python train.py --d_model=320 --moe_layers=[1, 2, 3, 4, 5, 6, 7, 8, 9, 10, 11] --normalize_top_k=false --positions="rope" --rope_fraction=1.0 --attn_scale=0.125 --init_std_down=0.0 --seq_len=256 --doc_mask=true
Below are experts of layer 8 (counted from 0) of a mixture-of-experts language model. Rows are named router (the router's row for the expert), gate (a neuron's input weights, with its number), up (a neuron's input weights, with its number), down (a neuron's output weights, with its number) and show model dimensions 160-239. Each number is 128 + 32 x the weight over its row's rms, rounded and kept within 0 to 255. Numbers have three digits each.
After each expert's rows: a language model's description of what the expert responds to. This comes from a sample of Wikipedia text that the model never trained on.

# expert 23
router:168061136130116163133156081200140157125173157097158042103130042150129123132082144139110134142124121142131175100090210115071119100150119112125117128092103146127109120101122125160105149121095090070137129122157126091092119177136112103160148115
gate4:192169130126135140154085131130105161107175091136170152031143130168076172090108135106130138158175056079133131166212075201127124192035124113120126181153082117159144157176130140070172149116097173126114101132167126120113168139067150156166128151
up4:132084102148105109097136116128136124147098106092111150155144165143111106151200107085124136116096106132147127037058142048089080068186146146118118120126138171082160102137120161110092131138125071128124027153087128168150105124141144099137121145
down4:146109172146070137096152128109165146167110130190142093150123086128185113155132085118100134173084155153060090134121162133130122143116122079133186151135138137170157098086141169144122169159170129107110161092158147112118117168198154143124146175
gate5:060177151109162115128109181119147106121109106068123125102152163113120138089102111127096129095129120115116110152152094255182116108134167139115123122111159167134104050113134159103166133113125135091129110128103121145153090091105074159091127123
up5:082123085140114145128156118090072142090110147191118115137071142105110088113161164139126112174146131143076163153157177086079128120146186116112149166135125119144127167202126173146103142091148146145153130152115151097129132102107140026143138132
down5:104128145118136191162150108111111108087149130178105089116164110101203162129181128079160157126137111135128094176064189142111058204135047096156121143113092134097140090084164126124113044150094142130202120091165109087084132112143162117133109188
gate6:089113121153179110123143130112180086126137138174123146118133215132156078152147117137115162072172118187161125134134139127158119116137152151097125086126166033184105032139036167116115117148076132071110153117117150127171092083167119082143164110
up6:112179145130080214138142146126116158140129114107114101113146177104124164096151129093131107125128058075140148049182136132150149146133120127092174155122080153105150149170147089089127158144114130151135124111126084133132136113118093132183120076
down6:162150108097091095111167154117167100142103131154137154157158067087112148155152148136141131090145118155200148094100110123093133164170174175138128170188142173123146135104149157094115113097099154095122125094136091110095148080081150155121128160
gate7:126108202127167130142136083074142071117194174155192099146162183121157156134095103157120127104165131100139147134129125071096108138072107065121160144125134121143132117137109237089084114170205178120188122052188083106128079087125102156141122147
up7:141109129148175141168146085127122088128149093121160150161152164097137125194108114157114147154156124107181150105088163148142064116112144144069156162094144121149152143199132159111105122141156173157115022130135105165127181089161140139061137113
down7:133165174102083101060138158086132157105122136128131201105088173112078083140144138138094141106142139122124130129139118106124134141112202147149111158239163106079088104147103096156179132030125152149092195087172116178171106165125154115111092187
Description: Auxiliaries and prepositions following verbs or subjects in narrative prose, such as was, had, for, after, plus verb endings like never, deny.

# expert 22
router:146085134100092127099133096179146104121134161155151118109104164158129103143100121124117163133160119144118050191160146080117145160142111131122075116124109092176093088108161108060088180180074117203078135140093173118127132093171148133098181200
gate4:125134110093129154173131175137142123164121097098089165129176137138163137211155150124131101177119100091081110123180033125194112118187134098151169159117091147093145117121150149115173087140143129150131113122101082173182108077179090087091120102
up4:149155121136100097132103092102105125095137157145154100156109080123140176111129159094121065093137101133126056091147171135126191158163121111087154166139150119178147123052161097165092090141110135093088197156113110113167142106147132203125132158
down4:101089083115118121093206116113117163078175125155195083156122134161071078110096139140139135135109117142113110129114126150136170151171127101095136093114105145094099113158163175135118100132118148117103095130125095106152142147122164093164164180
gate5:120151096182169107146156106119167075109089186184155178188168147132129138143123129133139076091121174135128092122175194108106132106179194153119186158097104175186158105070152112080138095179110118150152183122155163076136117182114137138067152133
up5:108103161119154125125119147117131117126091117086110147162087172138170052095083112128122127145127140064123113147170065106167147156053141211085158108135136114127068129127143092147124128080146097157100185152121108104100114153195101097095056125
down5:178134111160163127164108157124154126140081108164136118149082093125165161181111087190093159163131126100120161108118115144123097119126098135087130163088117130188140085159150136111169107147161105126126051140163104091157158117157136065184128094
gate6:076149066145147053151149148167098128071095130117098079127139154178115180116070088178129158161164138133094179125095101084091129121106150137137077084152152138174151102127101148154091122100165077153187103122147189212075143098148114191128138144
up6:111134183104164171160084096115158198126105102141096155116157132106093116081091159161133085107090092156143139144125163134136115143136170098117111130071078092142152179161126130145130118133110164108099105135118158113126045139124156079152191096
down6:096094097122153144141124110106134137178125101138103087128141067132112106175127135154144163098138111112076146127129147121102134138187131113136086185111085112154163166192110108141124110170149141077180047141133135079153119147147101164128147064
gate7:099132094113143143174116122125127144140126120120084104100110087136164154076204157094092184158115126166107093164128122180082102121106064108128126159153147091184116133120130065122113148144129194153146123137150065101151107106105075112050141144
up7:114133166098142167180094091117134124108085115128083115115120125173177139118146130082130150159140097143113149122121125113097139129086096063111122157140184115204146112078164132143108048147145117163129118150105098102148107145084147098103110130
down7:101173125152117162150102166155103132130159153126153124105063112130130129111102118143153140162141117128092117144161104099179115095121082173128116109156138142128110158144083108103121135180096146143119137161116099125158156150111096071159105161
Description: Closing = of article titles, table pipes, and common function words like was, a, became, been in biographical sentences.

# expert 6
router:164145118018084179102126165091088134127138143127100183140083080084065112095195106178078140103132154165151104146127088130137121131136102101154165110099137076100152119130143132124111151117141106159159117162123126102148119112153109116159078145
gate4:116125136121083093149140155112145106122057139125134119151114117123127158177152146130031057085141078118150131080145181090158109082170149111116127134110136151150116147089140087098101125083096133155157127139125167090186157051202134099183118139
up4:133089152137094140136103094116122128143179124104123145070113100151135141100142153191159113163174167104100150096106090112123164147116104123072207118129135068142100191106121168184147089129110108113072151156107127069116099181164112228110127105
down4:124166109146072133113126142080150116148062122158110152163154138127042178116125091137142178130081165150160104130142139159100146117141142126089108165135044145135100136069137160137112167133091140136163128158130127113168085168106157175134187125
gate5:178104053091090093112121158125118173124124141113158186149104068116129154140126114136130202114148094142089147167106160116125114152127075119133126125138182127125049150067098179200160125180125107119167111142174127117152128134134103169084159111
up5:169134144112138101134124147172167233129164183192106090153126091113170148189144100078143147063139130194194057151101137162124105147118160130130095111126146119120153115126119129117133176096087113135146146105169147154137180120082116133173096119
down5:122151164147176147096113082145134162196089128095167083138081156153095157059134137112120130125170118117141128104166156056092113081070116151113082163101157125173127123206152108135150098128095132115112107116186168128141134105165074135095079129
gate6:165096140126132138123129132144152145121070228105131162157088066147152126127116143143039125121191070087161107072191083093159115147120118090160150104163142172185091112077160131133069126099109043174126132126130076076094121158093114163117174121
up6:156174137122109147167149089162149122200149078133117110099178171088131106177134113102185176158095175133132127125092163147114117130101107143077105080089107125120089134152156102123131165098190105159140138086175121132058165131119131091173100113
down6:120153148172083114141103128120130077129117209157125210138135102091149126141075126124103101149215097172137060106145110145118050173078170147124127114099139099089119123116127129082079103151064121191146127087118173107120153054117124155176096114
gate7:123166121120156137109125175108093132164136073083131133149095120170135136106152126124127115139054152095116125163133159163105134204130147078105086090078097175064175190152071200140124130144141122104141156131091130055162161126164153135121166123
up7:134133095135133122131118088126151120128099157137160117150166101116150144161138157097082102106116137158116149115146129154150100064122125135104143174142163105161079096127146076111131110112073168136104070089157135165100101147095167126113104112
down7:056085145120091115120085154148111128125155145088075141109131137162166104063124092058167122043127111154083149153099126166123140137140191126091086079201089163169067128126132125122184188093147102198127107124132073101130181152096150162162102088
Description: Sports words and table cells in club statistics and season reports, such as League, Cup, Championship, match, plus paragraph breaks.

# expert 28
router:217111088143114138164152123112163082122087145120127086171154111090140142147143110135081137131122092123159162161100178125134111137141109132098174172083091119136102107129122190140119106125161118107135113144162103111130110096157097097120110097
gate4:125133120167078145124096125166078123176189169123156145136089115145146181117093157093147130204140147151124212129146157154172151083090163148163182104081141147118133123156141136122073105148141105035103079093125112104148139124142144161134164083
up4:114154141101106133119136092146192078141158116161163200130079152122180142150083182096094084109195126148122145126102125062156095072129136095069153099123129082133148084139115090080106132119125141073106142165131156148116100144100155192113144170
down4:145113085157159080068109137170168158094135107073114121168074112165129183134127092128124124184116130150116134200102126147105133155133177127126168172179122164148099105104134123139124117081155107166081143093104129119118140128157153138124111127
gate5:156098160102081168181101067178090141080158204135117148094167091096089214087104101172202108129118175147154127142113140109083121105181194139145182143135096143102074155143098126071139145093098101107174126108150108178107155124141174166081165124
up5:108119114080173127161100161009116112098165145117117136153155122192145139193153129130118162181107097133164113100097099125123114123109115122112101131093122117107088076127147090100179114097159144136123181119043082130141075150130183145128091177
down5:131084089168133145158177173125154154115096101149062125088184073152104120113170063124161114106093152163141077086107133155152168143161152088152099100105148100118155139103104126153147125119136159149176161171064148171135195109112128173091144149
gate6:130173067126105110133145149174116150134194076178117130122175131128105154135150111137066151133167104160096138190130152160135162047035060160080106110062126125180101128139133154133126116117096161160164117158105113148132111094142135159144186104
up6:095148053101139180142076152105143099154113095185130103094113140149152106102186153096111119194119123131170148101086124125150110085096150125149184134125161114124143101095157119169123073129118214071114094126063125147119132138195139181142168079
down6:130111141169137153092124131074113140136128100120100150158127123165137163158091167075151154100136115094143165129164138104110118112108136122079098094173101153150125121156140169114147158110125104161090121105110185163059122081154185189142141134
gate7:128100106133171125084118136093107105158081150145108136151138084118100137100150137109084121100160144164145118133135131140178184145191112131153187158159102161124124092096159135199090155144167132141170098126128147177142154139161111075131067101
up7:128137069147139106070109171105156091118145156139131139170127096117141151104164117074091149098153136177135113159155121166172164108181103120114177135196145121142116114101162134182082109127165077143169117101162165162167203168104099078126056116
down7:128102109113157133124043111152075102100195189132130104112119173141134104133136142163121090139180119090128197108111152127081088118122089128124114133097119157090078152112133138103132123160076139116141080163125128098112208147104111088107144087
Description: The prefix en in enough, ensured, enrolled, verb stems like work, show, played, kill, and score ranges in sports or election texts.

# expert 24
router:174139103161176130156088125111092124132101114137074166069184163100140142118184104145147123126116149113094159157080043139137129157138107091139151144100128132089118117076106130138182122143145076116183077138151142122128121177140061084090099141
gate4:143133089114143141129130136161141108094102131042128089146125090101155138175161191148082134106047097109144118159151110149186128098116129169136112079129076069132114115133125157092149076159108105143123188014167105164096112129155133109147145123
up4:143105128184138126115104104152112113088119145108098144121169091148125109140129157129045162069100112075184062119042097069118096128115157202077118117089104106111107132154162194090093089147082066166141178076128155136116163169140079080114130080
down4:112104150165148067135111080135138168099210106142116114148122111154108154145091118107080160149151126130120104139116063136082161153158131114135163120081169151118187128151178067122141148151084110098150123106165074093110178083113108069101190104
gate5:127095107155149122148094205168143119109144148116124161102152125081171117142142136119104134147108200162153066138081093148142173154225118142141153175128150128156131141118106129083168114150078116130118088097139101114176106083159110138127117088
up5:157077097078162082114134143173082115148177102055122176146127129146149079137129073165105172171176153132171122136110075107186093169137116151098194136133121138150084110132103146118096085161150103046119161139141120064170180147163098187147137123
down5:183106131139156106160153109095103117180193093141159085087137149160177117129113147109128153111159098134123101170124094157153140113147101147126060085184143143156168089082212118080127122116158140124119106131133139084197124100096127121081127134
gate6:048152140128151088085081092146101129096158197126194119069108101096187198136144098162129128080148170117091104095101136164191138158139135105129131131119170138121120105121079111198160170092165096128090110123134075130158062124173134160090120164
up6:103124111136173088069144139096128105130054107070135080143134150132101090116135132130105137107112090172158098119126137144139144172139160115151124181091152151094104101102182068121132178137134140200123115071142098082166072087176142086119174131
down6:090097127119069127112120134120162136169137129121167121126146201148163177136188137118104072133137136112130103131156125114106092132145115075171137115121133161122152068112192117121113136160162172149108170143092149147184104131091116136116187111
gate7:127131166126145158156118085159154140129104083154158069097117140186229180138121120102163096132152136121146152158126070233109122119120095094137131174153107112124112150153105128097160130108130123142171118173131136137126121109187170086109136091
up7:113151052158110157085160161156126166098166132124113172175108162099147165147083126135121078082124149156088109079179111135148119066153115167133129104069110068175219142105142171167135050179085108102119138139123143152112110105108127101090162092
down7:055091145153090178135128120150128125110132179120072108147157096094072141093118108150146080111076077077148162164109137125133138078147128128143087140068157153115085194125058163124044070145166179105130175134111150119155154137115085146123120178
Description: Numbers, scores and separators in sports results and records tables, such as "2–1", "100 m butterfly", times, "–0".

# expert 31
router:107055116080137079108230128092103120084140125147095189154079156097112147109138188179130146135067197155171088091090084094141115142159187112119128150150132131162118108066118102094099123104151139159153155099176133161118148095127154177137103112
gate0:091133177129093137124127163162153204147110106092064143135114183137120160081126113167091128122133137109085080085131105076104145100144174073161133113102109135075175106142132051131101142109082122138172110153137082123122128150187157152151114120
up0:167150127142105164148130238090161161149116149150099191138130153128166148162107140117181154151097163142091148120125134162141198138147095144103202138241152132141150196143124150165167126153147137162182130159127113126163134113150154111106127138
down0:091086101135096178148147106108069125138142130160154125092163144131126169081104099096108180103147119117146113141116155102152132138102113163103082149138145099179103135139116098164127123136147118127151101157139126154098136097122070115116024118
gate1:104111112093175158100134131123117080134135158140052100109165144068088143108164110135149116146112171101115092153129132065123089118134198120143105099137125098119143176145105142121077171128180110146145127142167157109156145130113135130095102120
up1:124142201137141220139122098073156170155125040152180101156107132135126157084103131022091138133149155090080123129138086120147142081076094126110139127123121175110165133059097118185109130181101150167112135134120099139100151162107136107103141139
down1:119094120068149143083089178195115087087097130129077205121111123142157104153136150110099138124098136201121134132112075120087141158113140123150106082117181067112108141014143139117049100145121161144151135119176139144097134106076123137155100106
gate2:174144139119058141129161115103149148098100184116171126145081138140169126135083121130058110109095104158090103160083134134145122105095106111094116101155170191113103096142056161125134129155145095120104135175105109121176171160112104167161090150
up2:167167159109071106100084087165073108040123189101159153166097118066088048099149077096104093146106116113094131144132107140205148140084137132076121134098183147110080143104143135098149154131132132119145196187105151117082208131110126114105139136
down2:144122144063130130097192140141166094148144173154096143126098090105077141137159106166158129147127145133123134049080123112160148130139132089138150105195144175118118143104139146106157149092132145149115163122110116114193146111124177145109154078
gate3:171108144137157073089140123149099124134022105155145143126145136185132137110130153124133145136160128103117142116153118106139091130147107183069096094151135108134179138135141164097184140111106200133136149154092104164106136140126136090140093114
up3:101130079150152149180138125121119074142145165149076133148090145055133143154148113133130104129116104175097063135130185140167167070107161164168131150067123082123119069138149040132121094113149109131103090113172147119122062090133134154123172194
down3:143080123097139077130118171170115095143172122093067149106143123068168126098118100116104114093113138105118091053184161144130136141128127109086070104119163095179136172093097114074127120081175121156215133114074187137107153068098144183159101094
Description: Noun suffixes like ation, ment, ing, line breaks after infobox labels such as Location or Personal information, and taxonomy pieces like E-chi-nodermata.

# expert 20
router:112120166109141136099177093167173094107155159152151130170118167138133125159130138169130164107112118140170128163120116107097070121132124107173078092109075131182136136140150144113101151166120132164103137044161114136175144098083154138118068130
gate4:145094164084123162100154140132098102120116126111111116159104095141081152108083146145147150125124159125057163120150132148138156111143101127110119116142084092072144162128090134167168190131110134141122092124170102163094096092121071151113177117
up4:185070127113131129116163095120162099111150104102103077084100092120082186143129117114104114089151128118096162083111179175140146078124117137133118124081111081090155138127128155171128132177140107139139048112135113126122088124129099142132115098
down4:190076115100114159136115101201080149145074163103137113097115115134100170101106143116210066113221119067134135116125124111154169105173110113106128117073151109101152183099134053072131174122120146157108090108151158134126139072099140111083083124
gate5:111172196158118125168141149074122055137127121140179133113093164157160121078134105173077152076127069170158167162057155131137115162111156153114099070139162077119061134136183135097113086106104094079130143108171074137132076101107157117158151089
up5:123156166040077171148113159118162064165127088104168121142169093154111136138103138103124122150176178165162119166175118145175078181139112103112123161137143153098143188152138106066079099121110138080095102090102128198130145112130112141135076204
down5:082138154101072170137070116116117152127102148147146134108125151144131109087146122123151117131159183091169163164162123109108118081062200191127136167131199141193061120166160166139229141185134134103175097124115155123144135098136156181192095062
gate6:155105113140072154089146239130153125145163142209151175095121124138120154140169112150106032163184120142117126156149106163113189157080088127139113135144157098151137187162121157171168138144160138126113072097147081148134139147139139093171160121
up6:122142102123118114130137185100183146132132156164164102163078120129109096139220182158110185100119095133110133142157098135139126165160132160138176083179076180155126139162144170138113167118193113107151186093152105113113163143041150127205086087
down6:140135104080068190137129095120101067121065132158066087104136108081171104075134106152095072131156071088180126116113109129173144121134065133084141095179118136121149159144103116177181134135130114164155134155136095116106081133172107128096115146
gate7:123098114130183168130144146145122105083059112157152199119137108103084123157141134177131103109135038069090057094132073124186149136118125127107081052154176141124151149113128089175112116114090115120134142125116166167119129171103100075109083123
up7:139076128234136111182128150125140153123102162154174107143156121189105101120119104145137112114128117160106126132226203144130172195145113082073124107141072179104080206091131128123128125117136185080100068114140061168117112071090167117147149135
down7:187076137178107136094069148153147170039125172071142083189109083148183023123157071094085139041114057132146152134132101103122134084152104133138105156136161114129144132106142094159153190149126098103116151154140155118110135174112137188166144081
Description: Common pronouns, determiners and quantity words after the or his, such as first, it, that, rest, him, another.

# expert 7
router:070138136119150089160110134082140111128166108154101125138107160077169124167130177116182127120110205183123120126105167159098138089070126095129133180097124136122134156089102096109132077147148120137113149112075144157103107088089153139180106147
gate4:112122138110183205084136121089172086097130077113099101100104123083143158131129096120124113184094119105135102114193121140114151138158124142118118162050093177153113063140142074121097113051117183144129116142128129133170184140101100093119132127
up4:121168121123077136143150104141123173184156150128164140135164148139127111153107184137141126086136145109128141152063110112152098102073150093112183139129161099084152116098069140112180087168122093066103134102150113099086075068170136123115153106
down4:153113170111132132097149162149176108136134115127134095151101117165158072154146147093138116147123157140119152143101134121103109063118123113121105156110128107080139183076163072101112134133083161095090195068088119128147116114136147139144193060
gate5:182093168123108150116132103114147159131157085099133133169157149121098098096089123177130139171169136121114144051152179102119145120119180181110125128150134130079064146208173185124128122077119077119117141123159120072141141129107141075134143136
up5:100205099133128154099086155166086100108113165124125144108133153149122106099186131116111158108096100071136115162079060113130133143094084126162110132072127107140149120033112114137146130185131176191126088100114150152119135125161132142104122109
down5:148087210081137123103086088146171072168112116088143143139142056181188157113138179131085192111130141142106172108160126091127166182129114087162156115109108126111148081162135158132098110168177083159116096123038148156065198150178140104132051069
gate6:144115146133167176152108122095171102101133115202139097190152090127160157162113182225081211122137160165132118134068167179097031109154123126109152130127096149113083100054114118124096141099142107114163125141156120106107120134123122147123062149
up6:115086167095130110135184108159153163092199090134161131123114179097150181138063137150069156107141124114162128149165137118142154067116128116140093064143095153088114133169083114137119144197117160121066116147149148144149181122118166162055190152
down6:167131123122189183125101159091066100184142119155107136155107117092170135162126174160103115099190109145134098096136131084132125085129137161112202116197141157148198137108106125130115124088106153142147087153168077185110123115117123102121149080
gate7:100115147079110126103093108122169140126110128175110131078098132108144130125120100141132126083101155143113083183063135105097195136134121083143110080162113117171146163084126077157124092154032191255141142090166140150144187156144148165074106104
up7:113179182157125061129116135112106197185107155099140133144150160140141118136172139135129091148130108155154146160142159084139133086088087106129122166179126148089092146125121110076138115096123186082186154121161139115137063130183145100155141093
down7:151158105101107156120073084136105120167145127126156131108156127130219134085091144163156076104078200179107176105113078195176172147051078110120141161120095093124075185097120116142150143088112057128134110075111154166111115098162069196085103087
Description: Single capital letters, digits in years and scores, Roman numerals and pieces of German or Dutch names, such as 14-07, Ch-or-äle, X, II.

# expert 16
router:120129094134131144114105120247098133132184116162120125100118138168158160125089098083120125182132133082112138181147162085068162141085127127134140117059157080156104158159115125137079117155132169141122133160069153126120113117206175153134114076
gate4:165192086117107203143159131128096113184099150121126120139174157120147119121139160117057144146143153141124098156089152074170123131116081130129127129117050112104123160166112161081105135167159139084171077128137066127091163087130108180134122096
up4:117183130099059103138138168135098168102153109123103121081123135116099133112140123065139104099099070127153149112169086074125145106140141101154072101151120096084100119122139052149139135115132144151174121158053091137127099157134129121175059138
down4:130063146204105094127154143116130091089098122150093121173150112198224106088113137180098122114134199128166134169146136163076161185100066160164191179137089107136147143144161114147147158143112155138187144080162173117185132134133153106132152144
gate5:168071190123117184162124113129176131154129088131134081092106121069136104167105053141131108105085140138087138118098124132173144137122123167142090155131156141177078171124139116121142127175134140103095139142140165063093151173096116106099138145
up5:074152062144140101160122138175131060091184167151113167191182103131162146135142160074095145123176111070160162119147119157096151143115150113190060134102142108190180119135093137148115121175109119127118131105112136150144101130200142132157124118
down5:132100113071140177159105104148089154134189095180146116092074097126187088141086051172137134096089146168078171113155160171133149066098104123091113113086135119114134174136169156135149150142150143127124138128076163136102138090177108125170071115
gate6:135134084145125128085110163136156149086100172147206114127101096068154167119118240137077144091167103113142123144144121113190168122110078160109155160158122132124166142105186156103138134096154132143121191100123134105139111108113152153104102099
up6:133165198118087132101132128148230127068160082183250143124146140110159083131131152119158109049093157082126134112104094148122102132076116128139083123112143095118148194146149174112145131100083127165158130130168141062145093175105154136116130189
down6:123132159165090080131207130111113134141124151208133169110170097079179118084152157072132100123177183100117177071169103143200165152167174150132113173115146116113156149146100175084185125147097124160170081089165139115132146133154131128100146155
gate7:143171108081145098180177140106147111110150134122126114163101103110057109148140138150095120119132119113133147142147096128131079129140093131094132059119137154120135146109106148102159151132145184116102102087119078128126120133119184116140086131
up7:116223114096197107155129129135127125137169087157129152170078126147139116159157104069101135102128132072087142090172092095126094158084128124108136074114164227164142146161111122146149138166147160125108152117086091116166089152142140123163086146
down7:165162133121151147118142110048136157169119146122057089138140137146078114093155134096164160133116108128165120108085108032165109134120136131148149174189147109089143095122115155084120115108106145145146133153095137149096094163092114147085080147
Description: Commas, periods, closing parentheses and clause-linking words right after a noun, such as which, including, when, that, became.

# expert 8
router:163113082121106137078160154074150137075099143135173145113165201136139119132121113113174111141146058106117161110156159131113095178162137125092140107072129140107128121079110154096161119139103123085131104095195103124137098137149166063106140175
gate4:122094183154106178127190151124100167119122145129092121133095110067086161148178134124200067111138177150121142164156166049162119101117115154141098101103151124096195179110119153144088126172122107139176114143115186114118113119159150137184125106
up4:117092117138131110131118122162116060130123097190150099110128163119116103149124156125158180169086153128155102155068136182132196083121107129115179165129188134152121098121096134170134120114121157110046150182112095124118137094081118115090112159
down4:138130125138141113061103191164108108122168116143171133148134142177077124187149176130125115095125100143108107117124226135122168145125148109039131103120108131151100113115146149159105204163098150127162149067194118103128073144138128126116185150
gate5:163063153115133164137122096160090199095141140141126008077128117043143134120153096112162096154092107127094091110190134126090141047101105181178143176164095077108125147115155099161182168131111116140147131123133118129150101120083151128102120111
up5:118101090099133154126131081172182106129103062166144078088100134060149141190142089129165085151116109065164114121162141110097119091159155128145154086122068090132110138172068097125155175136095133089187168132168122132170071122145163106088134099
down5:127135151082123185151123123143150122111191099151116097164114135113145128225176112166159086137144149132130118099157098084153128148148130120085155144092092115117104127134127105151165080156112056103148105102112092137149147092135087143180133186
gate6:109089115123109125124111139126108183083167139114125135136176077086106084205073122128094101131187165158131127159138108091043227161166145128156099120161117136110109152110123198142110200198094127086183132124144154120142102124132116108132097105
up6:092094083119115134113095140119106160072190168083139144123128126116130117172074131117133135144159139141130138143126150067087179142132135141098060054136132079102118121132111223129094200200074079095156095083135146103182127139131132123095122119
down6:096127087191115161124149151129136082165116181204180148132145163099080124089074108064072129112145112131182168138137153093095149129125137123128124101148079088123112165128137145101108098115178081040114088164178093085123153092139112133096116153
gate7:108104167152131141040075118099115121127100140104116079123096165119129125126130127116139128170048122170159106114127171144124129167126164136124090163090112210122128160108179127107113150090158113172147078077120120085109159158131168092168156135
up7:092137065140093139108051108148109145109130143143130212141166100147088111102098142096105136153229114094159071127106145139151121148148130134163094121136136077166131077123103100048086132067106125091139154120106138148076120171116119151135092143
down7:115118130109102135144150110090129084148122109159128129103159065115112086124117125094159105127096118099117119126099094130159167088113111162186145092162115099101188136087119140176132119118106088092111066052101200158134115145151084135088121103
Description: Digits, parentheses, decimal points, pipes and line breaks inside tables, coordinates, dates and ISBN lines, such as (aged, 80.975, I-S-BN.

# expert 30
router:087095183104133151166080138106151104124120091121037155103130078077130168122111112134135082107124191118110103138100154137140142120148107107156127118073101145099090096157137130129162113080111106109190116093103105163071103155101098128139182164
gate4:089135161151109130121204121121089153127112139083129178154098076119112148151130138173066106082148132168145119099110144148087113150125163179100095101130104168102093138137095135089133178104121143144111119092144126129142172127152180179122141136
up4:155123114147087157089103081126190079097123157166159083174123155102086099145096168117146109140143103145183132125176187113094167073127200131252127111139133138162151148190153133127122122135113103085130126138114181091121144123077188126076121092
down4:100104090094131122117125112127176138190160107032190117133134130179097180136084191077094170111056085076109115106093148100099124152153102094107113195113138191101138114149170101134129131157135166162145184112137107140103162119094106125066166186
gate5:158134136111149131140099181168118176099168205056111140141131144140036170095061113125089144105123115107170084103082121090070135156111129139150114132150102157124114056141117171124091067114159143163065111127127094093106099179177106093074073100
up5:134118134125178210125118131195138110155081110154163139095106164168149107102195140167152163130142116120134127140112154073121136104123129142160115166106161092125140108154140183140126102090186082108128157087078124083202113060124145057183097125
down5:042129134126117155140140120131136104090089079121082126095128129152086152056101102113137122088102083089178174131131173145177172180100123194132129152074134149122132114130107125133119134182072128154098116131079134126165073176154163179157161113
gate6:087082106129144087142091170174147154096060126110130121112140158156166175178137066148118152199066127160089135090108171153159103166178200094118112070131151061101172121141075164079118165103109121095132125114066136100144102107137152118132134139
up6:159129135098147082095115104162108108107105130095139136125144120070052123118163078122134161049092121187155113171140142154121163095156162119124091193184059175144110090154147083147122113136111144136101182133103083167076178147148108110151109132
down6:111111102132128155195142097127126141120133207106151118123157125150148160141166133138153136075161128110166158153122159132171131133106101152123175173089112112098149116097100107081125115104133086109149122111160179062124163089154164178121164113
gate7:193079124074131161104051150090127168118091141136128166111121054141106136124158100203110220130145161186126139138108090144118145157111145130161108122144111101076120151154123118116133140175145136107165100135055174033140109147155097170119105136
up7:130136111150162080157138135168132170169125127076096101159141046093134151159124130089070131179139106113114100121113129151060059178137099085170125207115107125122164088100206095150162163115134142129124131115191155139136150147127145104114095096
down7:121150150142117111080127069172130142091151134115138105139169091126127137170078124127139159149154106161109030125167092158145071110124159128118070109133096161107107181080129096159116153101175123146088117165113153152133123139142175159142029096
Description: Word-initial or inner pieces in Spanish, Italian, French and other foreign names and places, such as "Th", "To-bago", "An-to-ine".

# expert 17
router:153138089129177150161189074158124092168081112115109143168129114078146134131121065162104109176155133111171180142133170144106170109155113115172100100048132135163121148096127128180080110169111140082133088132181072099158112079149195115103137170
gate4:131109119091125168148173166151167044112133168178178099149132150076125126190162137173144130125126163152127057209127168088102192140107095148094144107158086142151139125103137153081087133099106091116128130103148090116137121088105134115140191144
up4:164127124132133099127082103146121196112155121132118166121127081173117085124149142108102092111192125164117108124082152093137059165152084133155131184145060109144132117150139138128112170205146157061130133121135130161056107136061140158137152122
down4:144133146129153153146079123104109153114125085149147166109148199116121143096086122135154157121125075092112110140172160125157141114127128079142089137066214137131187120125150134139131140147117106136154222127131121097135099184131095150131134166
gate5:070109114114138077183084118134102159123124134113077153148126106125185157115099157118096063146137149137106114183121089117114154126135089125162154137123109109110171127130080094080151161194132106127125133161149069154129138158174126132143172196
up5:101117172155151124136085126114117190148119092137092156130135114042126131075147146114093123145099218141131133145067108132125153171084113116084103186130160128100097094103097120152114133114133101122135107155092068111094125169192148118176093078
down5:179079187119110127105147123124133136119145121089191122095167166078174098181135108109169081097138125126170089155173152098145146189117102117084112050108136127148123134092122087118145074075108116193108127093120088101118142152165102104115113143
gate6:160150146128127204153103142102097144179167103137097141144188118120100114136138116114117172104059102127106095102102068089164079172096162128199126123111179148134136135143167091152167117127174135210163096171092127120126132174165111125061138134
up6:123116111163158109123132166121097146124135123194154149172158159088071107107077103132129118105102145086066163135156093200090140182141189130174127155115145138138088135107180120152182150108107115164167140162087123093107101136161084090151168124
down6:098139110125168151112121158117100157137158125088158118152142137154144120144132111098084134078085120123174086130165084115107104113106092141091138125093161103118127088067166187149150117117099134182133059119119132140157128108097111138100141197
gate7:089124148067167163131071115135122105086181109140092128131101044125100091118128082168148129106121096103143132140161143155141131118101139122129124103148152157131146136120123201131127125169160103162096087048096117099068083150086087134131149132
up7:105142157103153122109030099116100149101173100148095116137149140110081099132165124152220114146071112104137162172106124113062150102144151145152129108111157217157116098103120123101101194182085122157192117082101136104161126118077131162140140142
down7:093070153133161118081150196100057125112123147112159133097095154111130167175125192127146126105115120138209140120104161117092135174128125111118138110095145097097074116110120123065125112113159132066112078153130142183116140150129159077135123149
Description: Articles, prepositions and punctuation before a new phrase, such as the, its, during, plus colons and breaks after review or ratings headers.